From a checkpoint of a small mixture-of-experts model trained on Wikipedia: a variant of Adam for the experts.
Below are experts of layer 3 (counted from 0) of a mixture-of-experts language model. Rows are named router (the router's row for the expert), gate (a neuron's input weights, with its number), up (a neuron's input weights, with its number), down (a neuron's output weights, with its number) and show model dimensions 168-223. Each number is 128 + 32 x the weight over its row's rms, rounded and kept within 0 to 255. Numbers have three digits each.
Before each expert's rows: "comes after" lists some tokens at least twice as common just before its tokens as in all text. This comes from a sample of Wikipedia text that the model never trained on. Tokens count by the router's weight.

# expert 5
comes after: "\n", "|", " ", " Party", " Total", "B"
router:144112095091116101146190160104159119101117074132092133120134062168090161134110146160165082087123141154074111110140113141122069174175170142089147159125077087164102136186
gate0:189178084123146143182185078107188104170174114147144078187113092152133130173147188036161144154102103087106153142118113118134123088198145133071175204065161146098094126148
up0:153126113125130183146144053132161113096158134090139114121133108173174155105152119109148120137116149160113133149073169210153122102176161107150152144073151129165096131148
down0:112110089116087147176106072132158128225084131177108098150131122107148108136176128130101089101173113158178172150118123158129126143119070132175097131103101160138140136129
gate1:187117110165120114129186104159165126172156118118140042141187084134109120127141139113156096089113142132175093115101113116139103152158091071078162191118152107087083147117
up1:171182176105115128086105140084113163207164152154163075093108132088141114123127083113127141144147095103137099075150151163097056102143129080150132157137114141092130225171
down1:161153099132174136085106087173137148082134145119108145088149148161144124154112133172185079084103173109114079116127049065117131161107139142162110092085144119181151115085
gate2:138112121127113137171113134074131121175100144138148150205119097140114078128159136086136118081148140159197140167134138164122038106087079112051035084135181096124064129150
up2:138121114132093112102171182133125134080162110085129104061082175140134105150164093097113139166116182062098154127124152094123153182117140136183178176148090160102149135087
down2:138164144148142149143138215173169117108121117122153153144121164148139090061106124108166062122092137108195121147109136153135075131105135132069165097095156135197160114145
gate3:131110117117123105090053152115159119133131101141143079087097094086124175122122148134153133131130135163084099105115091114108120084151126142124145136143091107116118104123
up3:107154139094153109217175152094120117039085126116129092129164085131090158108094160180124145126159113144133146141122093105176105080173124106114117147088143060174105138162
down3:168117176128064118084139090114126148140093145152064097151071157171165094132128152113120134103082118084167198154136155166137112201085110144119125119118145074144101129151
gate4:175097166089130105157156125102181137146155110176108115121162108109105178109169121148146100115119130117199162151130112093107139098124179078084145148146078144163108163138
up4:148055146172164114111151110189134121131176137121165109102141124113207096114161100128113085178085117114136132114082141100132120199091136137188115121188029098178165149108
down4:185117153048153156116095131084103092105127132140131100126105157094067183127092096109082125089141164098076118116161081129097124151170117159098125119084151145142179106189
gate5:114077103120131104163075179136079111136088151106122117111120194074145105116102196090162145108163180108165118111148125098144123122161152159138086115131106187188126119122
up5:120128134129116101111131107158149138142142084092098130138128160175147089160124140157149149074142206187162137100163113146118092120199127124099131126154118145145114178128
down5:179139183103093121106171126129169129156160067167145092117135166136061115127089139130111148118135159076094130126124165075105140118154103149159106071134081073116109172182
gate6:152060118130113088136105161112117197087131091107171140164134139133084143097104116096082199111126121113096106120120148158135151191096101094179194091088093173117108122103
up6:190132099136158157164153104217126086170184136112149127115177193150136157175141139130156101168120154096176095092097161101138156033125169112111142109176122157143148178108
down6:120106168158193142224100139145151115082138143109100102123187070133082161105081132123117126088133190108126114168106173137136150134120172165140137105117095143214147086179
gate7:126113126150151199125200119078162126091145157146074124172098072181126178151162173134159185111155121091124101144128139193114138103085160132089159142141164109158154133119
up7:146079118091083168238161092123165107117131157131100097126140072152127181105089142154157136099145159162140115081101154180125124122189149109105182080148178076126170172147
down7:147080152090110128122112158155115142151118137118075117127138137120141109072090160108075120101102082137084140128066154101164126121140170081093164120165139091114141122198
gate8:169079108114138157161102140109134135153150076140095130124125118153090097138162181176176146087145137117122105149058128196162072120134183081088167150092169060152096148142
up8:141134055138101141147071136146102078137148103102111099162083123059146076123141141162110180079129096109150100135083083158152166121149162120085133106117171102166146080149
down8:111156140100134125123125151105121134139093080126175221136125128175153088166149193125121147169121174140075128135131158118090169123146097184178165173179155161117169100118
gate9:126118077158159166141130111092075139070098146159141176196133084146127087116122156117066134117119137152128109116109132084120087177138111155169143121168036143125152138128
up9:164142189142091168170097135146145107154158067135158161160113104136109123168185092156194165147121137124198172126072179072104151146123159160128179085133074163123117119122
down9:135133080059088162206092126108091195114115149088124110140089130117097166116116109160124145109107148182092135113106041111131138167123106122120086174161094078136155188151
gate10:105115194076159080053103150138094139188107152168100127156112101213122133077108136128130107072154099157068115134118117155117108106160138116167152165175117109061144122114
up10:143183107118144155084142107137111113171168105218127088104154135109162084167141096097048153137140138141180099156146144090142140184163143087128174077144113111094142134147
down10:085043168091110165081077155006092149106134159187134106116136096129106116130113108028113197097098159141140130144194151101102092176137169142098135126134135158115137151155
gate11:144175052153122159171114144124085049143101132167046046171105109103109147093127130180123172084148158097080094133118179113135156163082141077074130140133167166152132142137
up11:087165156142150129064101135140119124150151138180136123129101171141149135137127139164120182112111169116176110164165139127124130073161105188084154066156149113103126167081
down11:084139143077145171125083118103093150120134155068128101146084122066146174121066074066098105098164103100040086110186085100146114097151166195133142157078135134189168147086
gate12:169127146072074088138153162148139047132150081121060071105116154116124126130135191125123151108131144136155094112114161124141144119131127089103167165091105179141110131130
up12:128096185137137141144104106107114151065105142095178192124138140187138077153128095174113191113169175143171142110127117111130182098159119159191102092102143109166127103123
down12:133140167044135106119110133105147132128156138143146144110110159163097129158109145088111127111146140124093149166098095090147099128218074115105185148077093142119105106136
gate13:067130155102151124150098151125084173053115139180117111083158127130125162150176162117169086142168129141120137141172130116165065118150181151193129140166109063182161121159
up13:194113143149091124185169151147139183042149147060151080142060174118113128151130137113141128124130061135101099103132147109150171088088125087172115130100102136135139116114
down13:120164103110135052147141116151145194146126164204116218119157124160127136111103161089131088148095099108124140128176103141130125107066109144137124108147134150109086108118
gate14:142136115136117115136108086134155139084155100109103167115122114144131139143154112149099150128113117143156136173163109110152114170118117196166120130121097144199119122125
up14:170124159138188172134146113149140127155164144125148117163134192117177078128152120126144120154146167096088079114122179143112150070106157100121161139159158167069128176097
down14:162123178116124133150106106138153080075200106104096056194136125141103119093114130129070157158153110129085133145149149141041134149080176146100147163146149133118129139159
gate15:113195128140114163152140020135112105171093178179136042150116131108172149135117117143162085143174144146162137117124144134117123116118103193224125171142132154120091169119
up15:078148171132105151161135060138146102121123138200111043160132125143111105115129132143193109151192117163178128142111154168170092128145088134186105216182090154157084138159
down15:047131178171177075128105141134112149099157167139116150125192120057110097120169145179118123158157080107118147092084128104136117071135166108177120160101132131147158074107
gate16:171104074123098081168160164124152124107141125121141084085225124114095103172164091140114083101106160137143123145173138160086151166176054138118146171128134117116110160119
up16:124187129169141144164185127154118076174126118073167120150115176147123103133127110151171155018148146173078121141124151100127138160102105195094148054117151106124121164128
down16:128046100129128103107152216148054171121165140168087158101161080147166142149132089113160098136122130162048076126114166147135082137153111094142174122118148122112153107183
gate17:146123094102126118162182080146126121107127106158079155103103054100115177150197125079151115088126139112135140084137142152142158140161104100099144157141153161111107117088
up17:175099109126168129119198144148173088128154114152128095164167109112143149126162156109142093102114088101077142097157170143141100151166117117081111118077110140132157077109
down17:085096109111064109097110167167174135078181135132168150132108122130135141076099156160206118154131145182091097097059158178133149106187144147129108145165132138150117137123

# expert 10
comes after: "\n", " =", ".", ")", " ==", " also=="
router:113172101171166138141123209114095160132116167054141194110117090121086141160117117158127099112147079163088148138132130071143130136184141161098209167150150093093125121134
gate0:120112134166140024116130139127123062073085099100176124181137139148113157160089146115091072138144132119079130112128122138108119133131096118191099155136066122112085129070
up0:133129085113126197152123135148141179041173167100113089117123158091097199149190057111140069179134140136122096121133152139108141171144157114106131171132153106081139140073
down0:161152114184157063089116200087137083160163121128118160100180116172109135160146129148104089101113122119096148142116143163096091133144132131121105112045168151131103153181
gate1:129150156132117096039119130092077142155150132126090199153123137142155156174119096088116087111132166141109132150124104154123102073164126159146108193107115116097144098147
up1:176095094099106147135143100159210087102104066179185095110164089129152141135137126138157143125098133118154163085119179127130128155119151129114160039097099141127138130082
down1:148133163198120144156200168108197113080139125098101085171123095111084153136105156102195155104048222119133067142150160149167164162110121190096129195114164139138114131108
gate2:100085117150152093168130195110118197114139113134093213146124101134156117159095096175075093126099137121080150064108127101101157141115164151141182142124107083194205100092
up2:134161152105129139070130087115132033133137131115212105131097171106088140131168164081140148183147134150161128137190138188116072203143122134170054136129128152157052167120
down2:083125104116196072110097192060114127149071102155152194124137145140156094165125145154111098149068099032139181109152078122098132154080125057070146142118160112132060138118
gate3:109075087110111064103129110103105153158119154103205177148031182125108111106120097108111105202145137113154189109177149141122120186148131183141113152151200087126097101092
up3:119072080136152110104117135125101109093144184137122176119073118125071109119177113159130130100115119131047124142129050165130129182145166130141132141161166131154063156075
down3:158155212140130070069059145087063103153114143145100179110132171115134101118130138097138099157147125098097120204159087157133115115054151157114131101142147159093131154118
gate4:146132129104120159149123150162121120119124195090145116152099127111165113130139109127186113074131182126093064193142151095150123058149181184081158231135144102150085169108
up4:112126104131127088122128189166061066100137131123106170149165113078131103122091191166126149095141118097112060166113189146121173041105125092059166195171121123132084150142
down4:109151132123138088101157125163215143120105144132164192115147133170161098061146120125120082139105188158128129096127105097185097122117136092089098142175065096141110081091
gate5:137187126147131152102121162167101210158151168125184093143052161134114126115173152189107128163095133150169100141136139115119108180070069121066086118127110115067130120102
up5:166054142144091094166133138140171044102110107154058092133200106095191151107120101114144164076145128120153131136091117171141146049161182139168121124128161136181125094103
down5:124128075133136122100159068162124106094154117102073075137102099160146120109148120148106204165124161159163151114140153109132209141101146185107167105141153114134140151152
gate6:100153134090128111152129126132073126113117135220146078131123176148106086102158120132097114105142177122081129085091099102121123101146097104109109142140188126169163107191
up6:112121133151130089109169135127104119146088160171086073115090230160129084101123122144119139104137150108124103124115114082136127152147083088112085168124181105171120135139
down6:106136122119135148112162114130063155140161178176096122179123145109198143103085140123088151142110079171137123143120066085128087138174076108111169079096095073142157087190
gate7:138152134134158176107167186094144119084089089176154105062165134104130128165151108110162162124103128168038128111124141130145093121165140139088150169117149132202131126163
up7:173115159115118108079127174142086161136146126083174137107106083115223117128075159101138117133113131149158090194120173174135157061160141125146156138150096118104149200183
down7:157071169095115060146134105106111066152149130104129129136124049131122089135159115115092125129091099118122142081143120136094154120137106136161140118080084079135073152098
gate8:117079112124116131189089126124146088062122123154125180067145134122145173138124108119136088163094132131104145175160185129111130193165163103112132109158198107081053058159
up8:125152132197136065164098161160058141027137077075123114129212164144134182164145216108103094095122128135103104125087154089119114176112127182073126133128112101106061063192
down8:121106152122109134151114071079098150138137164094165150109142124147154129164083093135162075186177101109148174159124201107108122096102131106082138154097163137133128131125
gate9:106168117089138119132107108147060191122112124131051104106125157116130170167155122167093109089184140124144111111137109148122154145167111159118111158119100080160150126109
up9:118138128174133159070090151126118122119104069102063102133105131096192183211183159120130162124110120136119094130127097151093127094154087116174153155130107099126162133087
down9:112126099112109147111069086158149146135144116151137124122162136108073121058194075096113067102166077123092189126166091109094097101208134129120140090149166109078151153116
gate10:152133137092138114156112097155066103113152153098134112093156193086178102141120211154084178093118188120171084164138134140120108111112117147143098181123077106141157144106
up10:216143132160131174124112103148094116126099121089204129159067102141159132125146117110101096136112076129149158155132104082128093115090114119194099126131123124120133134142
down10:147107148043067097115124083103123082123111141156087158064125156128135125158126133113097113124137108059125067192163148114102139129170079151144143141065136142133090156093
gate11:150121064123114112139077122139099150154167117069139126135164104131136142146148075098116127203098109148117101143076226126118120113133167134179137135177134108083144165202
up11:114129149129138111174156191128090157118127134182093110137196111135125140162120162139085091148090129130048121114118094170146154147122131011102140129115067140226155154156
down11:190120025096112089110087107126180178095100142171125105133152154094161161113134175130157132110161164128190087165149092185168163131154130155151111189155109157103147163117
gate12:153088144142116090124116110097139142081124165099186235173111101148068177112120099102164179163130135147137158163148107141126137147142170173152161098090155136165081131088
up12:113129177087146143128107102109088113152080107139111090130118165178159042167159130128113107110082102095150130094095116106132122103109059140144127140131079147170118162142
down12:138166189103132157170110172118070155165096120112074148133109129196147127160138091157123131090050175096126151120153104176053140188104105117149158123104097178117116169141
gate13:123160118155133187136128106126176191166135149153158193071084042090147141144114098125193123132104086158145161157142136131134094107149136145116066149116115088104140098093
up13:130104128056117103135157141164107049083083104128095085163189189133169103112144119110111162077148169123066114110110100128141144162098160095186163127092076158191125113142
down13:139131131150172060118210080120132155142150174114108124137045070160172183159129114158092189136085190164158131147106147136098159149101120174117123125104113183101125105164
gate14:161120145083135075140142170114126100186068096116041030136169117138142107137104160150110108119170130123167118149103072155137134134191135133101066106136152155092117167208
up14:110099159122110134120164135180052064131172070118114126102118125030168093144100118185127162103158157151080122136130086139121117129085178144127135157113108139075109146089
down14:187090171065106140142112081129148097132080085108085145107097127169125129125146088160143116145146131100123101107098162168132118111143108111115120104136141135159057127138
gate15:124118114102137132176126116171185128139137065042071150158188028133140150111185096074142106076124120116123083147148156124097104129108073142190137179081098134152122145181
up15:121127102168124089084128130165063178086142184142172137084077176125121153139108071153172130126074191122089146133123118142125166144131183107094199074155094120117167097048
down15:170135098088116189091086147139127116101155142124149096073133112133133131101158117068116117058135119134203130112087142137122134138097126131047155121193104143141098129124
gate16:174078108137120099137187082129113149102122151103080092121131111136111175116163071075134065121142143124128146091100114080151100123134156119160147097093111111172171110162
up16:160150105124135113153169099137105203099142141172121146140154094099108138167079086087141070158153130148138142135131137099141069147130146112142192093161111123104177062144
down16:109160088132103093167153127167163162094123075167127102091103114162160140105118164036088103145122136111193143126123146159124095137161182123176131165118097162139130166188
gate17:127147109090131188070119218130121138110094172080146144141156112133085114124128179122136150124126157111104092141148125137130151043154106133163158139108124154142129121158
up17:166135165089153145176170036105099125107142122154123169077087152154068128120130144182170104124127131151157157119114136185096140187189160119116109115174132114155153141105
down17:145138090130135138156119138101083086126106123123083132157193126095137158156070145183176136137122132124091134202045155058126187166099159125134231102141134133144135126159

# expert 8
comes after: "-", "\n", "′", "°", " /", "″N"
router:158112099092122177173143195151123185173142105128107114098114149066119198140155094145146147118120145139119123111222186117074132185234157102109173172148188129075139164104
gate0:164103131147123158130057133138126141186095141154143125087140149127110154086083162141162112163149107112195100108203115169081198073109110073169149069133165166123181125130
up0:152170145140105127141199073133143106091129109138154117130119057149091129131161161054114208118093114167164156112115109122130106142122156109121131165144104134116123184154
down0:123118100103141075163105147125124178156092110113169137104171132088167145128115146151126176125219095167143108105095205143077122099162123084143105112180154162113116139080
gate1:119078130116120155139174087189123148143125080125091113093106023065128188132121097136147065093208133159061190108149118190096136114182093119046099099093153083090138127153
up1:166115142126105159156103125169095167127049148105117159135160090095120145098094097135113116135147146128113151108123098179124173080116087111136148094157114156105100160114
down1:118145088157120108163118105088117172132134078133115135116145092108194147133148129137128062161104106126067121145130110112132128103111195115170114129099118168133120115117
gate2:101103145151089144097089150141067135083086156094101166055123198094115127114099098119126186100144140120109104068173140171125156136126111123109113119119150149090104183122
up2:165134117091095185088157114140099128124123122144182113194137164123107124083115173128122209120108134106158149135125071140048113104080111120103129164145123151132112035125
down2:095179047135161087121126133136168164132125133121172133087161160078124207184167130157140136087114125132149079114183106191079113157132152166104089102145172147124203103115
gate3:135160168144103166080185117118150099078066176130133109131062123146110175107118158185120136065151183169129140115198191118121089133159107089157147164208098089123074114063
up3:111189119078148133095152104111109115103104110115140081053130085134115134085117125132137139107138075145128106143134175071155034158191113113135078129150158153111121130045
down3:147127143137143089174115105105163143134153129142159153091149105143090143086153109139130090124155132184129137096099158183099104158137186133153150118125182114078092128105
gate4:167082139094041106137144187222134127137147166134148124096113110067083178095150099133151130115170107100141135180165157093102143109179140063089131147114145140095118118094
up4:141166070148152155122108118154152163163126126141121101093124162156131118157164184163115195142088134135122096114095142098150107118161147116121075172200131110139120181170
down4:144167188188128132118184151115136102130122120084109054179150205190140150213094141133105162114109095133151136079124187167096118134150096147098154073145149107183123191144
gate5:157115139119100119198162193160171120120129138121093153074100145120200053140114122151114051133184155148047200189187160136157089116133109119106115113084093100108090104137
up5:133118066124139055122180128147105100168109139105117133114134141101082159100140153118095145079118167074139173166166097167140168105102146166113153133120149103122104173101
down5:128086105112099127154077177096184089112135102154159141176096100108130055085121096127136124196114138126131088104114180107147137116143097105176088109140122127116104112112
gate6:112156099134150134146084169153127082126104131138091181139178168144031089127136075114153113135124131125129186078104139110116184086162204085124180155144106144154130102118
up6:082075079168136111127170184115116127101065150108098114162150166123170148134133206166090050124135116102088149185142133130104148096137181099125112174134168115158153141180
down6:179137232096146126153140110192156075097169150153131128166155152142141150148105150117214181143048141135139112134102126131167139195081170097107149160126119105117129169146
gate7:161145164166161151189113070136118189128115107156140130118179119090143207139122148077177107173142126138160123114140123109095080132155136164085105180134088160073131156160
up7:099130118106149087089096182146149081166152150119137124129088121140122101151176147207077191121147135135122103103123117132120189122080139094119136135113107132178170154143
down7:150165094112159087133139153166199140172114155072118104113095109155059104194071113087148109103160179156134124132085185069171112190212099120079116106137146098095124120146
gate8:149164122159096148136105161157159121100164084113133167087146193086093044167230122131123158145137150182128130113141115149183153141109158085127158123099111104146124115079
up8:066084159152139141129181041109099184126084135177156117164089112144133173132077115094145130114117105124145161094153120104139134122122085106158156211164152131115084168143
down8:152126141160119137164089132117106136046148135174124173146151112151122165144138125107153133199196156134086138112111108153159132102107075054126165146111166125095150181111
gate9:109124143142093089192167156128089171107105145114102111115117198105114187170181191127117107112092118110073049090179118085083141168164135121105143144101128094162082121136
up9:171065128114139095135172153151083094133183127177142118151121125090102096142126188108150120140139122133027113105143114085124151123196168112170148116150182085224128134139
down9:116119113094122122123073121158131171093134153110148152098115056137130124152110110172114095125065124169116166142120097240156111074153117128133195153187151149144133128119
gate10:144161100135192222137102176086113169168068136091124111115146125098123203173131093150125118130104066096121113109119084100103129144102110125120156164141131151076095079095
up10:137149154063136077107132109132140187147082131147135150063120184159166115162125145146097128215102115089141090098152126117100141127143197074180189137144105127158147097074
down10:130035165084027057070198099125153085137146104180170168092109151141086141163144155100071119193086145096108131097121120111110110123082088132124147054142095115155159129138
gate11:132082068117095150192143170139128039122166077094141122142170104112118144146128111131110082097168085136109131147122155162120116194077137116117106134092128128135115099092
up11:098123107098080128193142164170144096157075119093137139135151195145074141055139120125131127140182098092098134197125160142143128182143162117075093139099142102125089160091
down11:145102069102097127095140090129150123098113144150102117135164146089150083179111192071185079206148146109199101151130126113152135082101140151107140109134068169142143103142
gate12:149134157106066193161105138113129134193115160144129111077128107096082110087140123083130092158113153094180112168167130079119156143209146079121090113103145100057120088112
up12:177168150089090094120146132142127179161133160089125121121162203140130111124097039102075119127172170126082139143111115079136178100097055135066069145143144139096150125078
down12:096093075128149160131084144097118124114077106142099137159143114160168144125115066166122072151143076177133129117120117107118162115100191144098146119133097111176124096098
gate13:177081133166135108104139111111082099195128151160141147072168170097076070136097145170139092108121135139147128104128125095097114109167138146154171126121197136082166192140
up13:100055136137196164138156149060104116185151118126140158133137103098140111108156165166081142115073078132105108132168134165085096129158169107136144115082126122068162079066
down13:128153100153120172141114095131143132081097135107195092077172104170105099122147158114110087138096104157177139124132088103090114028155104146186103149117159088132185073174
gate14:125072156121127137154170144132179129132146126144161142115132105121103127122168087146142101148140139170092171096075165117111133211195140083127079115150094110143166096090
up14:124197109096086126161054137146119050106204134165085103077146153141188169078139160124086154126126175088190115160060162162109149165143168188065146113125096089161105109116
down14:157159125168153118086146171148152099103110049128119124161097182193113089152118124077134160118116164135167123149150086123072083128128052131096142086125152159137147141124
gate15:152174139158095115154172153135130173161120140139133127136108135110090159164143078169107086064119172066119129157154159112079111117125130145105135154070134167130104158100
up15:145146102159135138153078141117146116088113142103104145104110129180114117098130227111100128115132101136099114157099099194142134103096131122151093088154146114131133103164
down15:169192122136109097136158134159160139134157126137153122155077122197077145144081134134157143080093208100112105136157134120150116107178094177107131074078094110064096144098
gate16:119180124136105166105101111106129097158123103095184134111071125124085150157121076173161151134120105160177100117115182134084076138155098162128132152127116163095112092074
up16:117150139145179060072118116123174117131164158122119130103184162156139063146049155119115078134117110162149127111157074112188128196091157145199114074113131099161106102147
down16:154132100179080169148111142113132197196113176190109133131161087115166190181147091180105106080131119079108131073181121108132151143081147148156128127114096150159150080165
gate17:170116105122112132129146190152108123124158161172118170113077151096136147117160110158103094161142173081138106151204132133094132114156149141138189150150154108133155142088
up17:096107150104130118096087186120107141090091158191140134082102171119176184174118132174114093114115164104113129161222114164067098123112138073087123149108175093098150107101
down17:090190096109137110112167116114184165084155133159161095127060105094145133102113165121157129143147110141139159127147113157185162113190085125128174091113166168092133171107

# expert 2
comes after: " |", " K", " G", " 0", " T", " B"
router:144142113141112133162159170083177178148121178138098156100090075211096156160163143167075108124149175133153141136135218181112113148151137146115137115083150126087112136155
gate0:112200124169151156127132157122095088146153148168187185101135140158106068121127144177123108093116137089092113146123117115114182119087188163160140115088115157180122139049
up0:117068136116094125081176135144143137138112138120201091171098048132115146151160133130155208149144144166132102173091089128115141156142161106115167153125117118111146133140
down0:143118139117142165117163133111087111143151090055136146107138122178050069150145113161091125136094176117060111163105173133126121228109106154158152160144105127132119147121
gate1:117074098131068139157124111174116118179139106101129164138112125142127153063096147122049156186143156117165122161111092201129143185156109128072119142108174069133154164151
up1:162108124208111122156122108103110088137149095135141174097077074181131125123146117159102144140072070113117092087095079162144067166094108168087089096122193031178147153128
down1:148180140132155138186191121160117094136144087148171122134157160175076106153094143101126172141100148092141123134134193112137161111137136082102104124142160144136118131126
gate2:128148087152133141160141186128134108072221133139121084112149119161169158132116152098161124131114192098121167175124200161102076098160162106113090144092154137154086048174
up2:183132177155137065132183110125101134137131174139146135178091076115122118113134096075106146109099141124130104094112110105109108091093108127167128179102145072102148166110
down2:092162191146168068130146091075129149152097129114117148114139053108097098167137137046149136125148145123066122072134124104117090159129125182113150223127218094087114102126
gate3:148125118172158132128142130143155064153144150112207166158046137158108097141096143154144144169107071218095093181107078116125107145105107143190146083079091137139040139103
up3:122134144083094145098103109162079163074137126127091133120200134105166153108147112076110111092122140021119127084141104140114155124146141109073131189177141178174149151114
down3:135107158126106153133182114158139099128177131232116135122145122149124106085111134112132143137153152127104216147152043133081125136152158180132187176054135173169124132077
gate4:166138116132157136155155127134166113083157152152116066124081149180166096157087167128130150134098083134108065113151132120102141153155162122100136092136161130164127142082
up4:145174118136141191100096161122110126146115085091170114169092172158143100146138130144054119062150135126163110133153097115144160080127150115103113156089113098119148156105
down4:148160091098121143123157143128147099129095098130083123109199109142067109081152087156095105079157058168149118091208077137083145090184154147146076096092151109104112164179
gate5:150125077189109116163133162132130184134160177119150080118148094125076105124149137118071060123171194126156089134128175159146081097153083147097099164104119170156125153125
up5:093096129100164137204141161091094097105151182160076111170171143090159071137114145089182125115111190120126102179106170117176097137111115141108137107128161089168152129176
down5:079125127125134146148088159118131178091168122128103083075175137141073124157172147144163140106113094128078142156111182217127154156107142100085110162101161155138149122133
gate6:143145135123116097130166091073151185137144224201110040127107140055097193150138073140129122160130135120162132164160104078068126170178145127100127147070208123129146117177
up6:125166036137121129143098097147158105070131144188128061170098103122110122094177182126127123120153223108149143108159145060114114125181105157140100165066149127085184112159
down6:102166171115094172127146115089120124170031178133109138154141107156131095138100130146148134201093143173152180201116069098095100076101128125134120196069102143173155090153
gate7:155105146149138093146044152055156130131123169150054132128143116158061163145121138192081099148099142160111112140121116083103156123159095144132156123115151128140140134189
up7:130101132106118149109188112157127103092208157105117106113120095182179158107124174091145138124157122100149095120069180145126136108179133134080089106089154149152191176092
down7:133136162097177131120119119047185073147121121110143150130127150189056061083142195109152120118107103135072168147161190136162137143144162078144123160149127152112079130192
gate8:144095153135101119122129137160158089144132197159070157105140140111131131141158139123142117124094142149116126166157155172127092072057186179152141155110082198100130096115
up8:103133191132120139088103131090104151108176060171180120112111171149132073102091097165119115121147089165142102108079151106137120150116143085091152074148174122214103176067
down8:089131112111105094141149128131133087127085140138154099092075113143102133134109175125101198124163152170105105111151144084157136124111152179120070104092121118125167096150
gate9:156114087072063123107105105135122188112188162121141124123086110170080113144102139125134120109072199176179142081141133113137100127173114112153110083116111084178140111068
up9:166158081110145168150172169155139103124068153128138111092160102134114164176124095148185132111182187118094127149114114113057103169117201134172171190146089187112160151153
down9:066100088052161159145115155151145164124118170185122101154151067129148176103091163149131086137082185123127135194127107097133121179139154125167151099132135129184106107183
gate10:138108121204130087122187111031114082102100124088179117085109112194087111138082102099147057075148083151125109135193078138110168124123161118093119147115171101093131119105
up10:153123119154092133074130162149111108047204160120170161088065149070129152127155166114100114179115112080128143148146118156136115123096158151106111075100076115206104075116
down10:169174118111141171088134105167124084093150146150154114135192146081133115159134112116140163136097083140125102118123118091069144105126133107149185162093091132082127073142
gate11:094066132110191102126131122092091088156159156175148135134056092205135125118049114139080104187095080117128134127138107129143069128085057110191102083132131140137118181087
up11:151185097045125116070140099127150198131096152181083098135173139138089157117185141098210132115122190164195115157114095169128143135122151125092140171117106132102149110127
down11:128129174158161148120127126142107117181113149150116146080103162034068102109115125092141172135105132153141157153123153083153073129158145107128097101142147130113141112172
gate12:108144077115161111115177182126122131108123114174092082122151135118110103136160168106136110102112159153092115162103158185103157057142135128116082137095091148163093117178
up12:196140065138104071153148126138112161127139172168112076112122105099087161164191184114159114154106144141150137098068152110104205144166179141111090128145126147113133152130
down12:144154127111111062158121160173129091180158119112156133039063129145162066196160153125056141144143144161114101138098105102137168086140120145095102134154131126129121072134
gate13:096135091099084163165083100051167156106087147190107159131145133111163072156130129152115101085099192139149124141178140112126064144124130172150119115120142140130168077136
up13:064150142176077132121120111146142115114140113185072130156112170139140108091122174072119138188132120109105102094151255154118140146177104154152105111130181144159150085159
down13:134122150100124159107158179123171069108117155072153144127112094170109154108143103149145148128172106113123066121070101117132099186091113145089160114154138130113093075112
gate14:110226132119083135102131160119101080082184133133115119143065174150184111112163135200125159120139086144154096200102161131086119122119120169128111151131153118168152180119
up14:124058149075119045151130163116106138157114107116172162172135087118135165116071142107079138153118134064133136116142186101146184175141111066104106066139106119087141093091
down14:133117196130124137118113160173101165125121147141133108195078164129171177142086144170099132138097132117138163135095144125127144044063107127155160099056117134097132140136
gate15:164085142163064105192160111131113107104125170143131091109171186066144110135076101107081136072126201128147106201157128108117121114152099113124152149096155134139104113091
up15:131181092113116150178124153150165087089167149116075133072107202174168119153167127134160063115133129115172103138117172134147104094097168151150148059129090109153150110074
down15:155135146135178144103100154109142138109126073145159149119139140117131048104123168135179157152145149086185142046091139132182060141150185127123150127108120159123158027094
gate16:187157129162088138093150161104088141130169072144145130095083092092181080161156148103202082123089159098128150159139190160143101073107101129128133155109102171173133182167
up16:062128157123204137124122117162138131143162172116140193147085108113148136119195137114073167081127074113136112131145131196162161146146158137107160076150123130151106162109
down16:171137181134153163112194124112144153156120092131175124141199146162107149071150107129152146121136225084173133051113161133122153164183096119165157141125166120176102144140
gate17:148101150130143159141085117117146111118140135052079148154185202096085136139147065234137089117089148115144145099160155081069172108144133120132151117144059107133234156099
up17:125101098091097065107134152132129151128079130142124119124139163053131078116171164119171106209137137175139198098114065106137104086135105113116114183121116157111079107166
down17:077166099112132106139123103181133112135135167139179173134159090109161141076149120097098111098120158099128140154141090107117181145152131095146083144142146114180097115137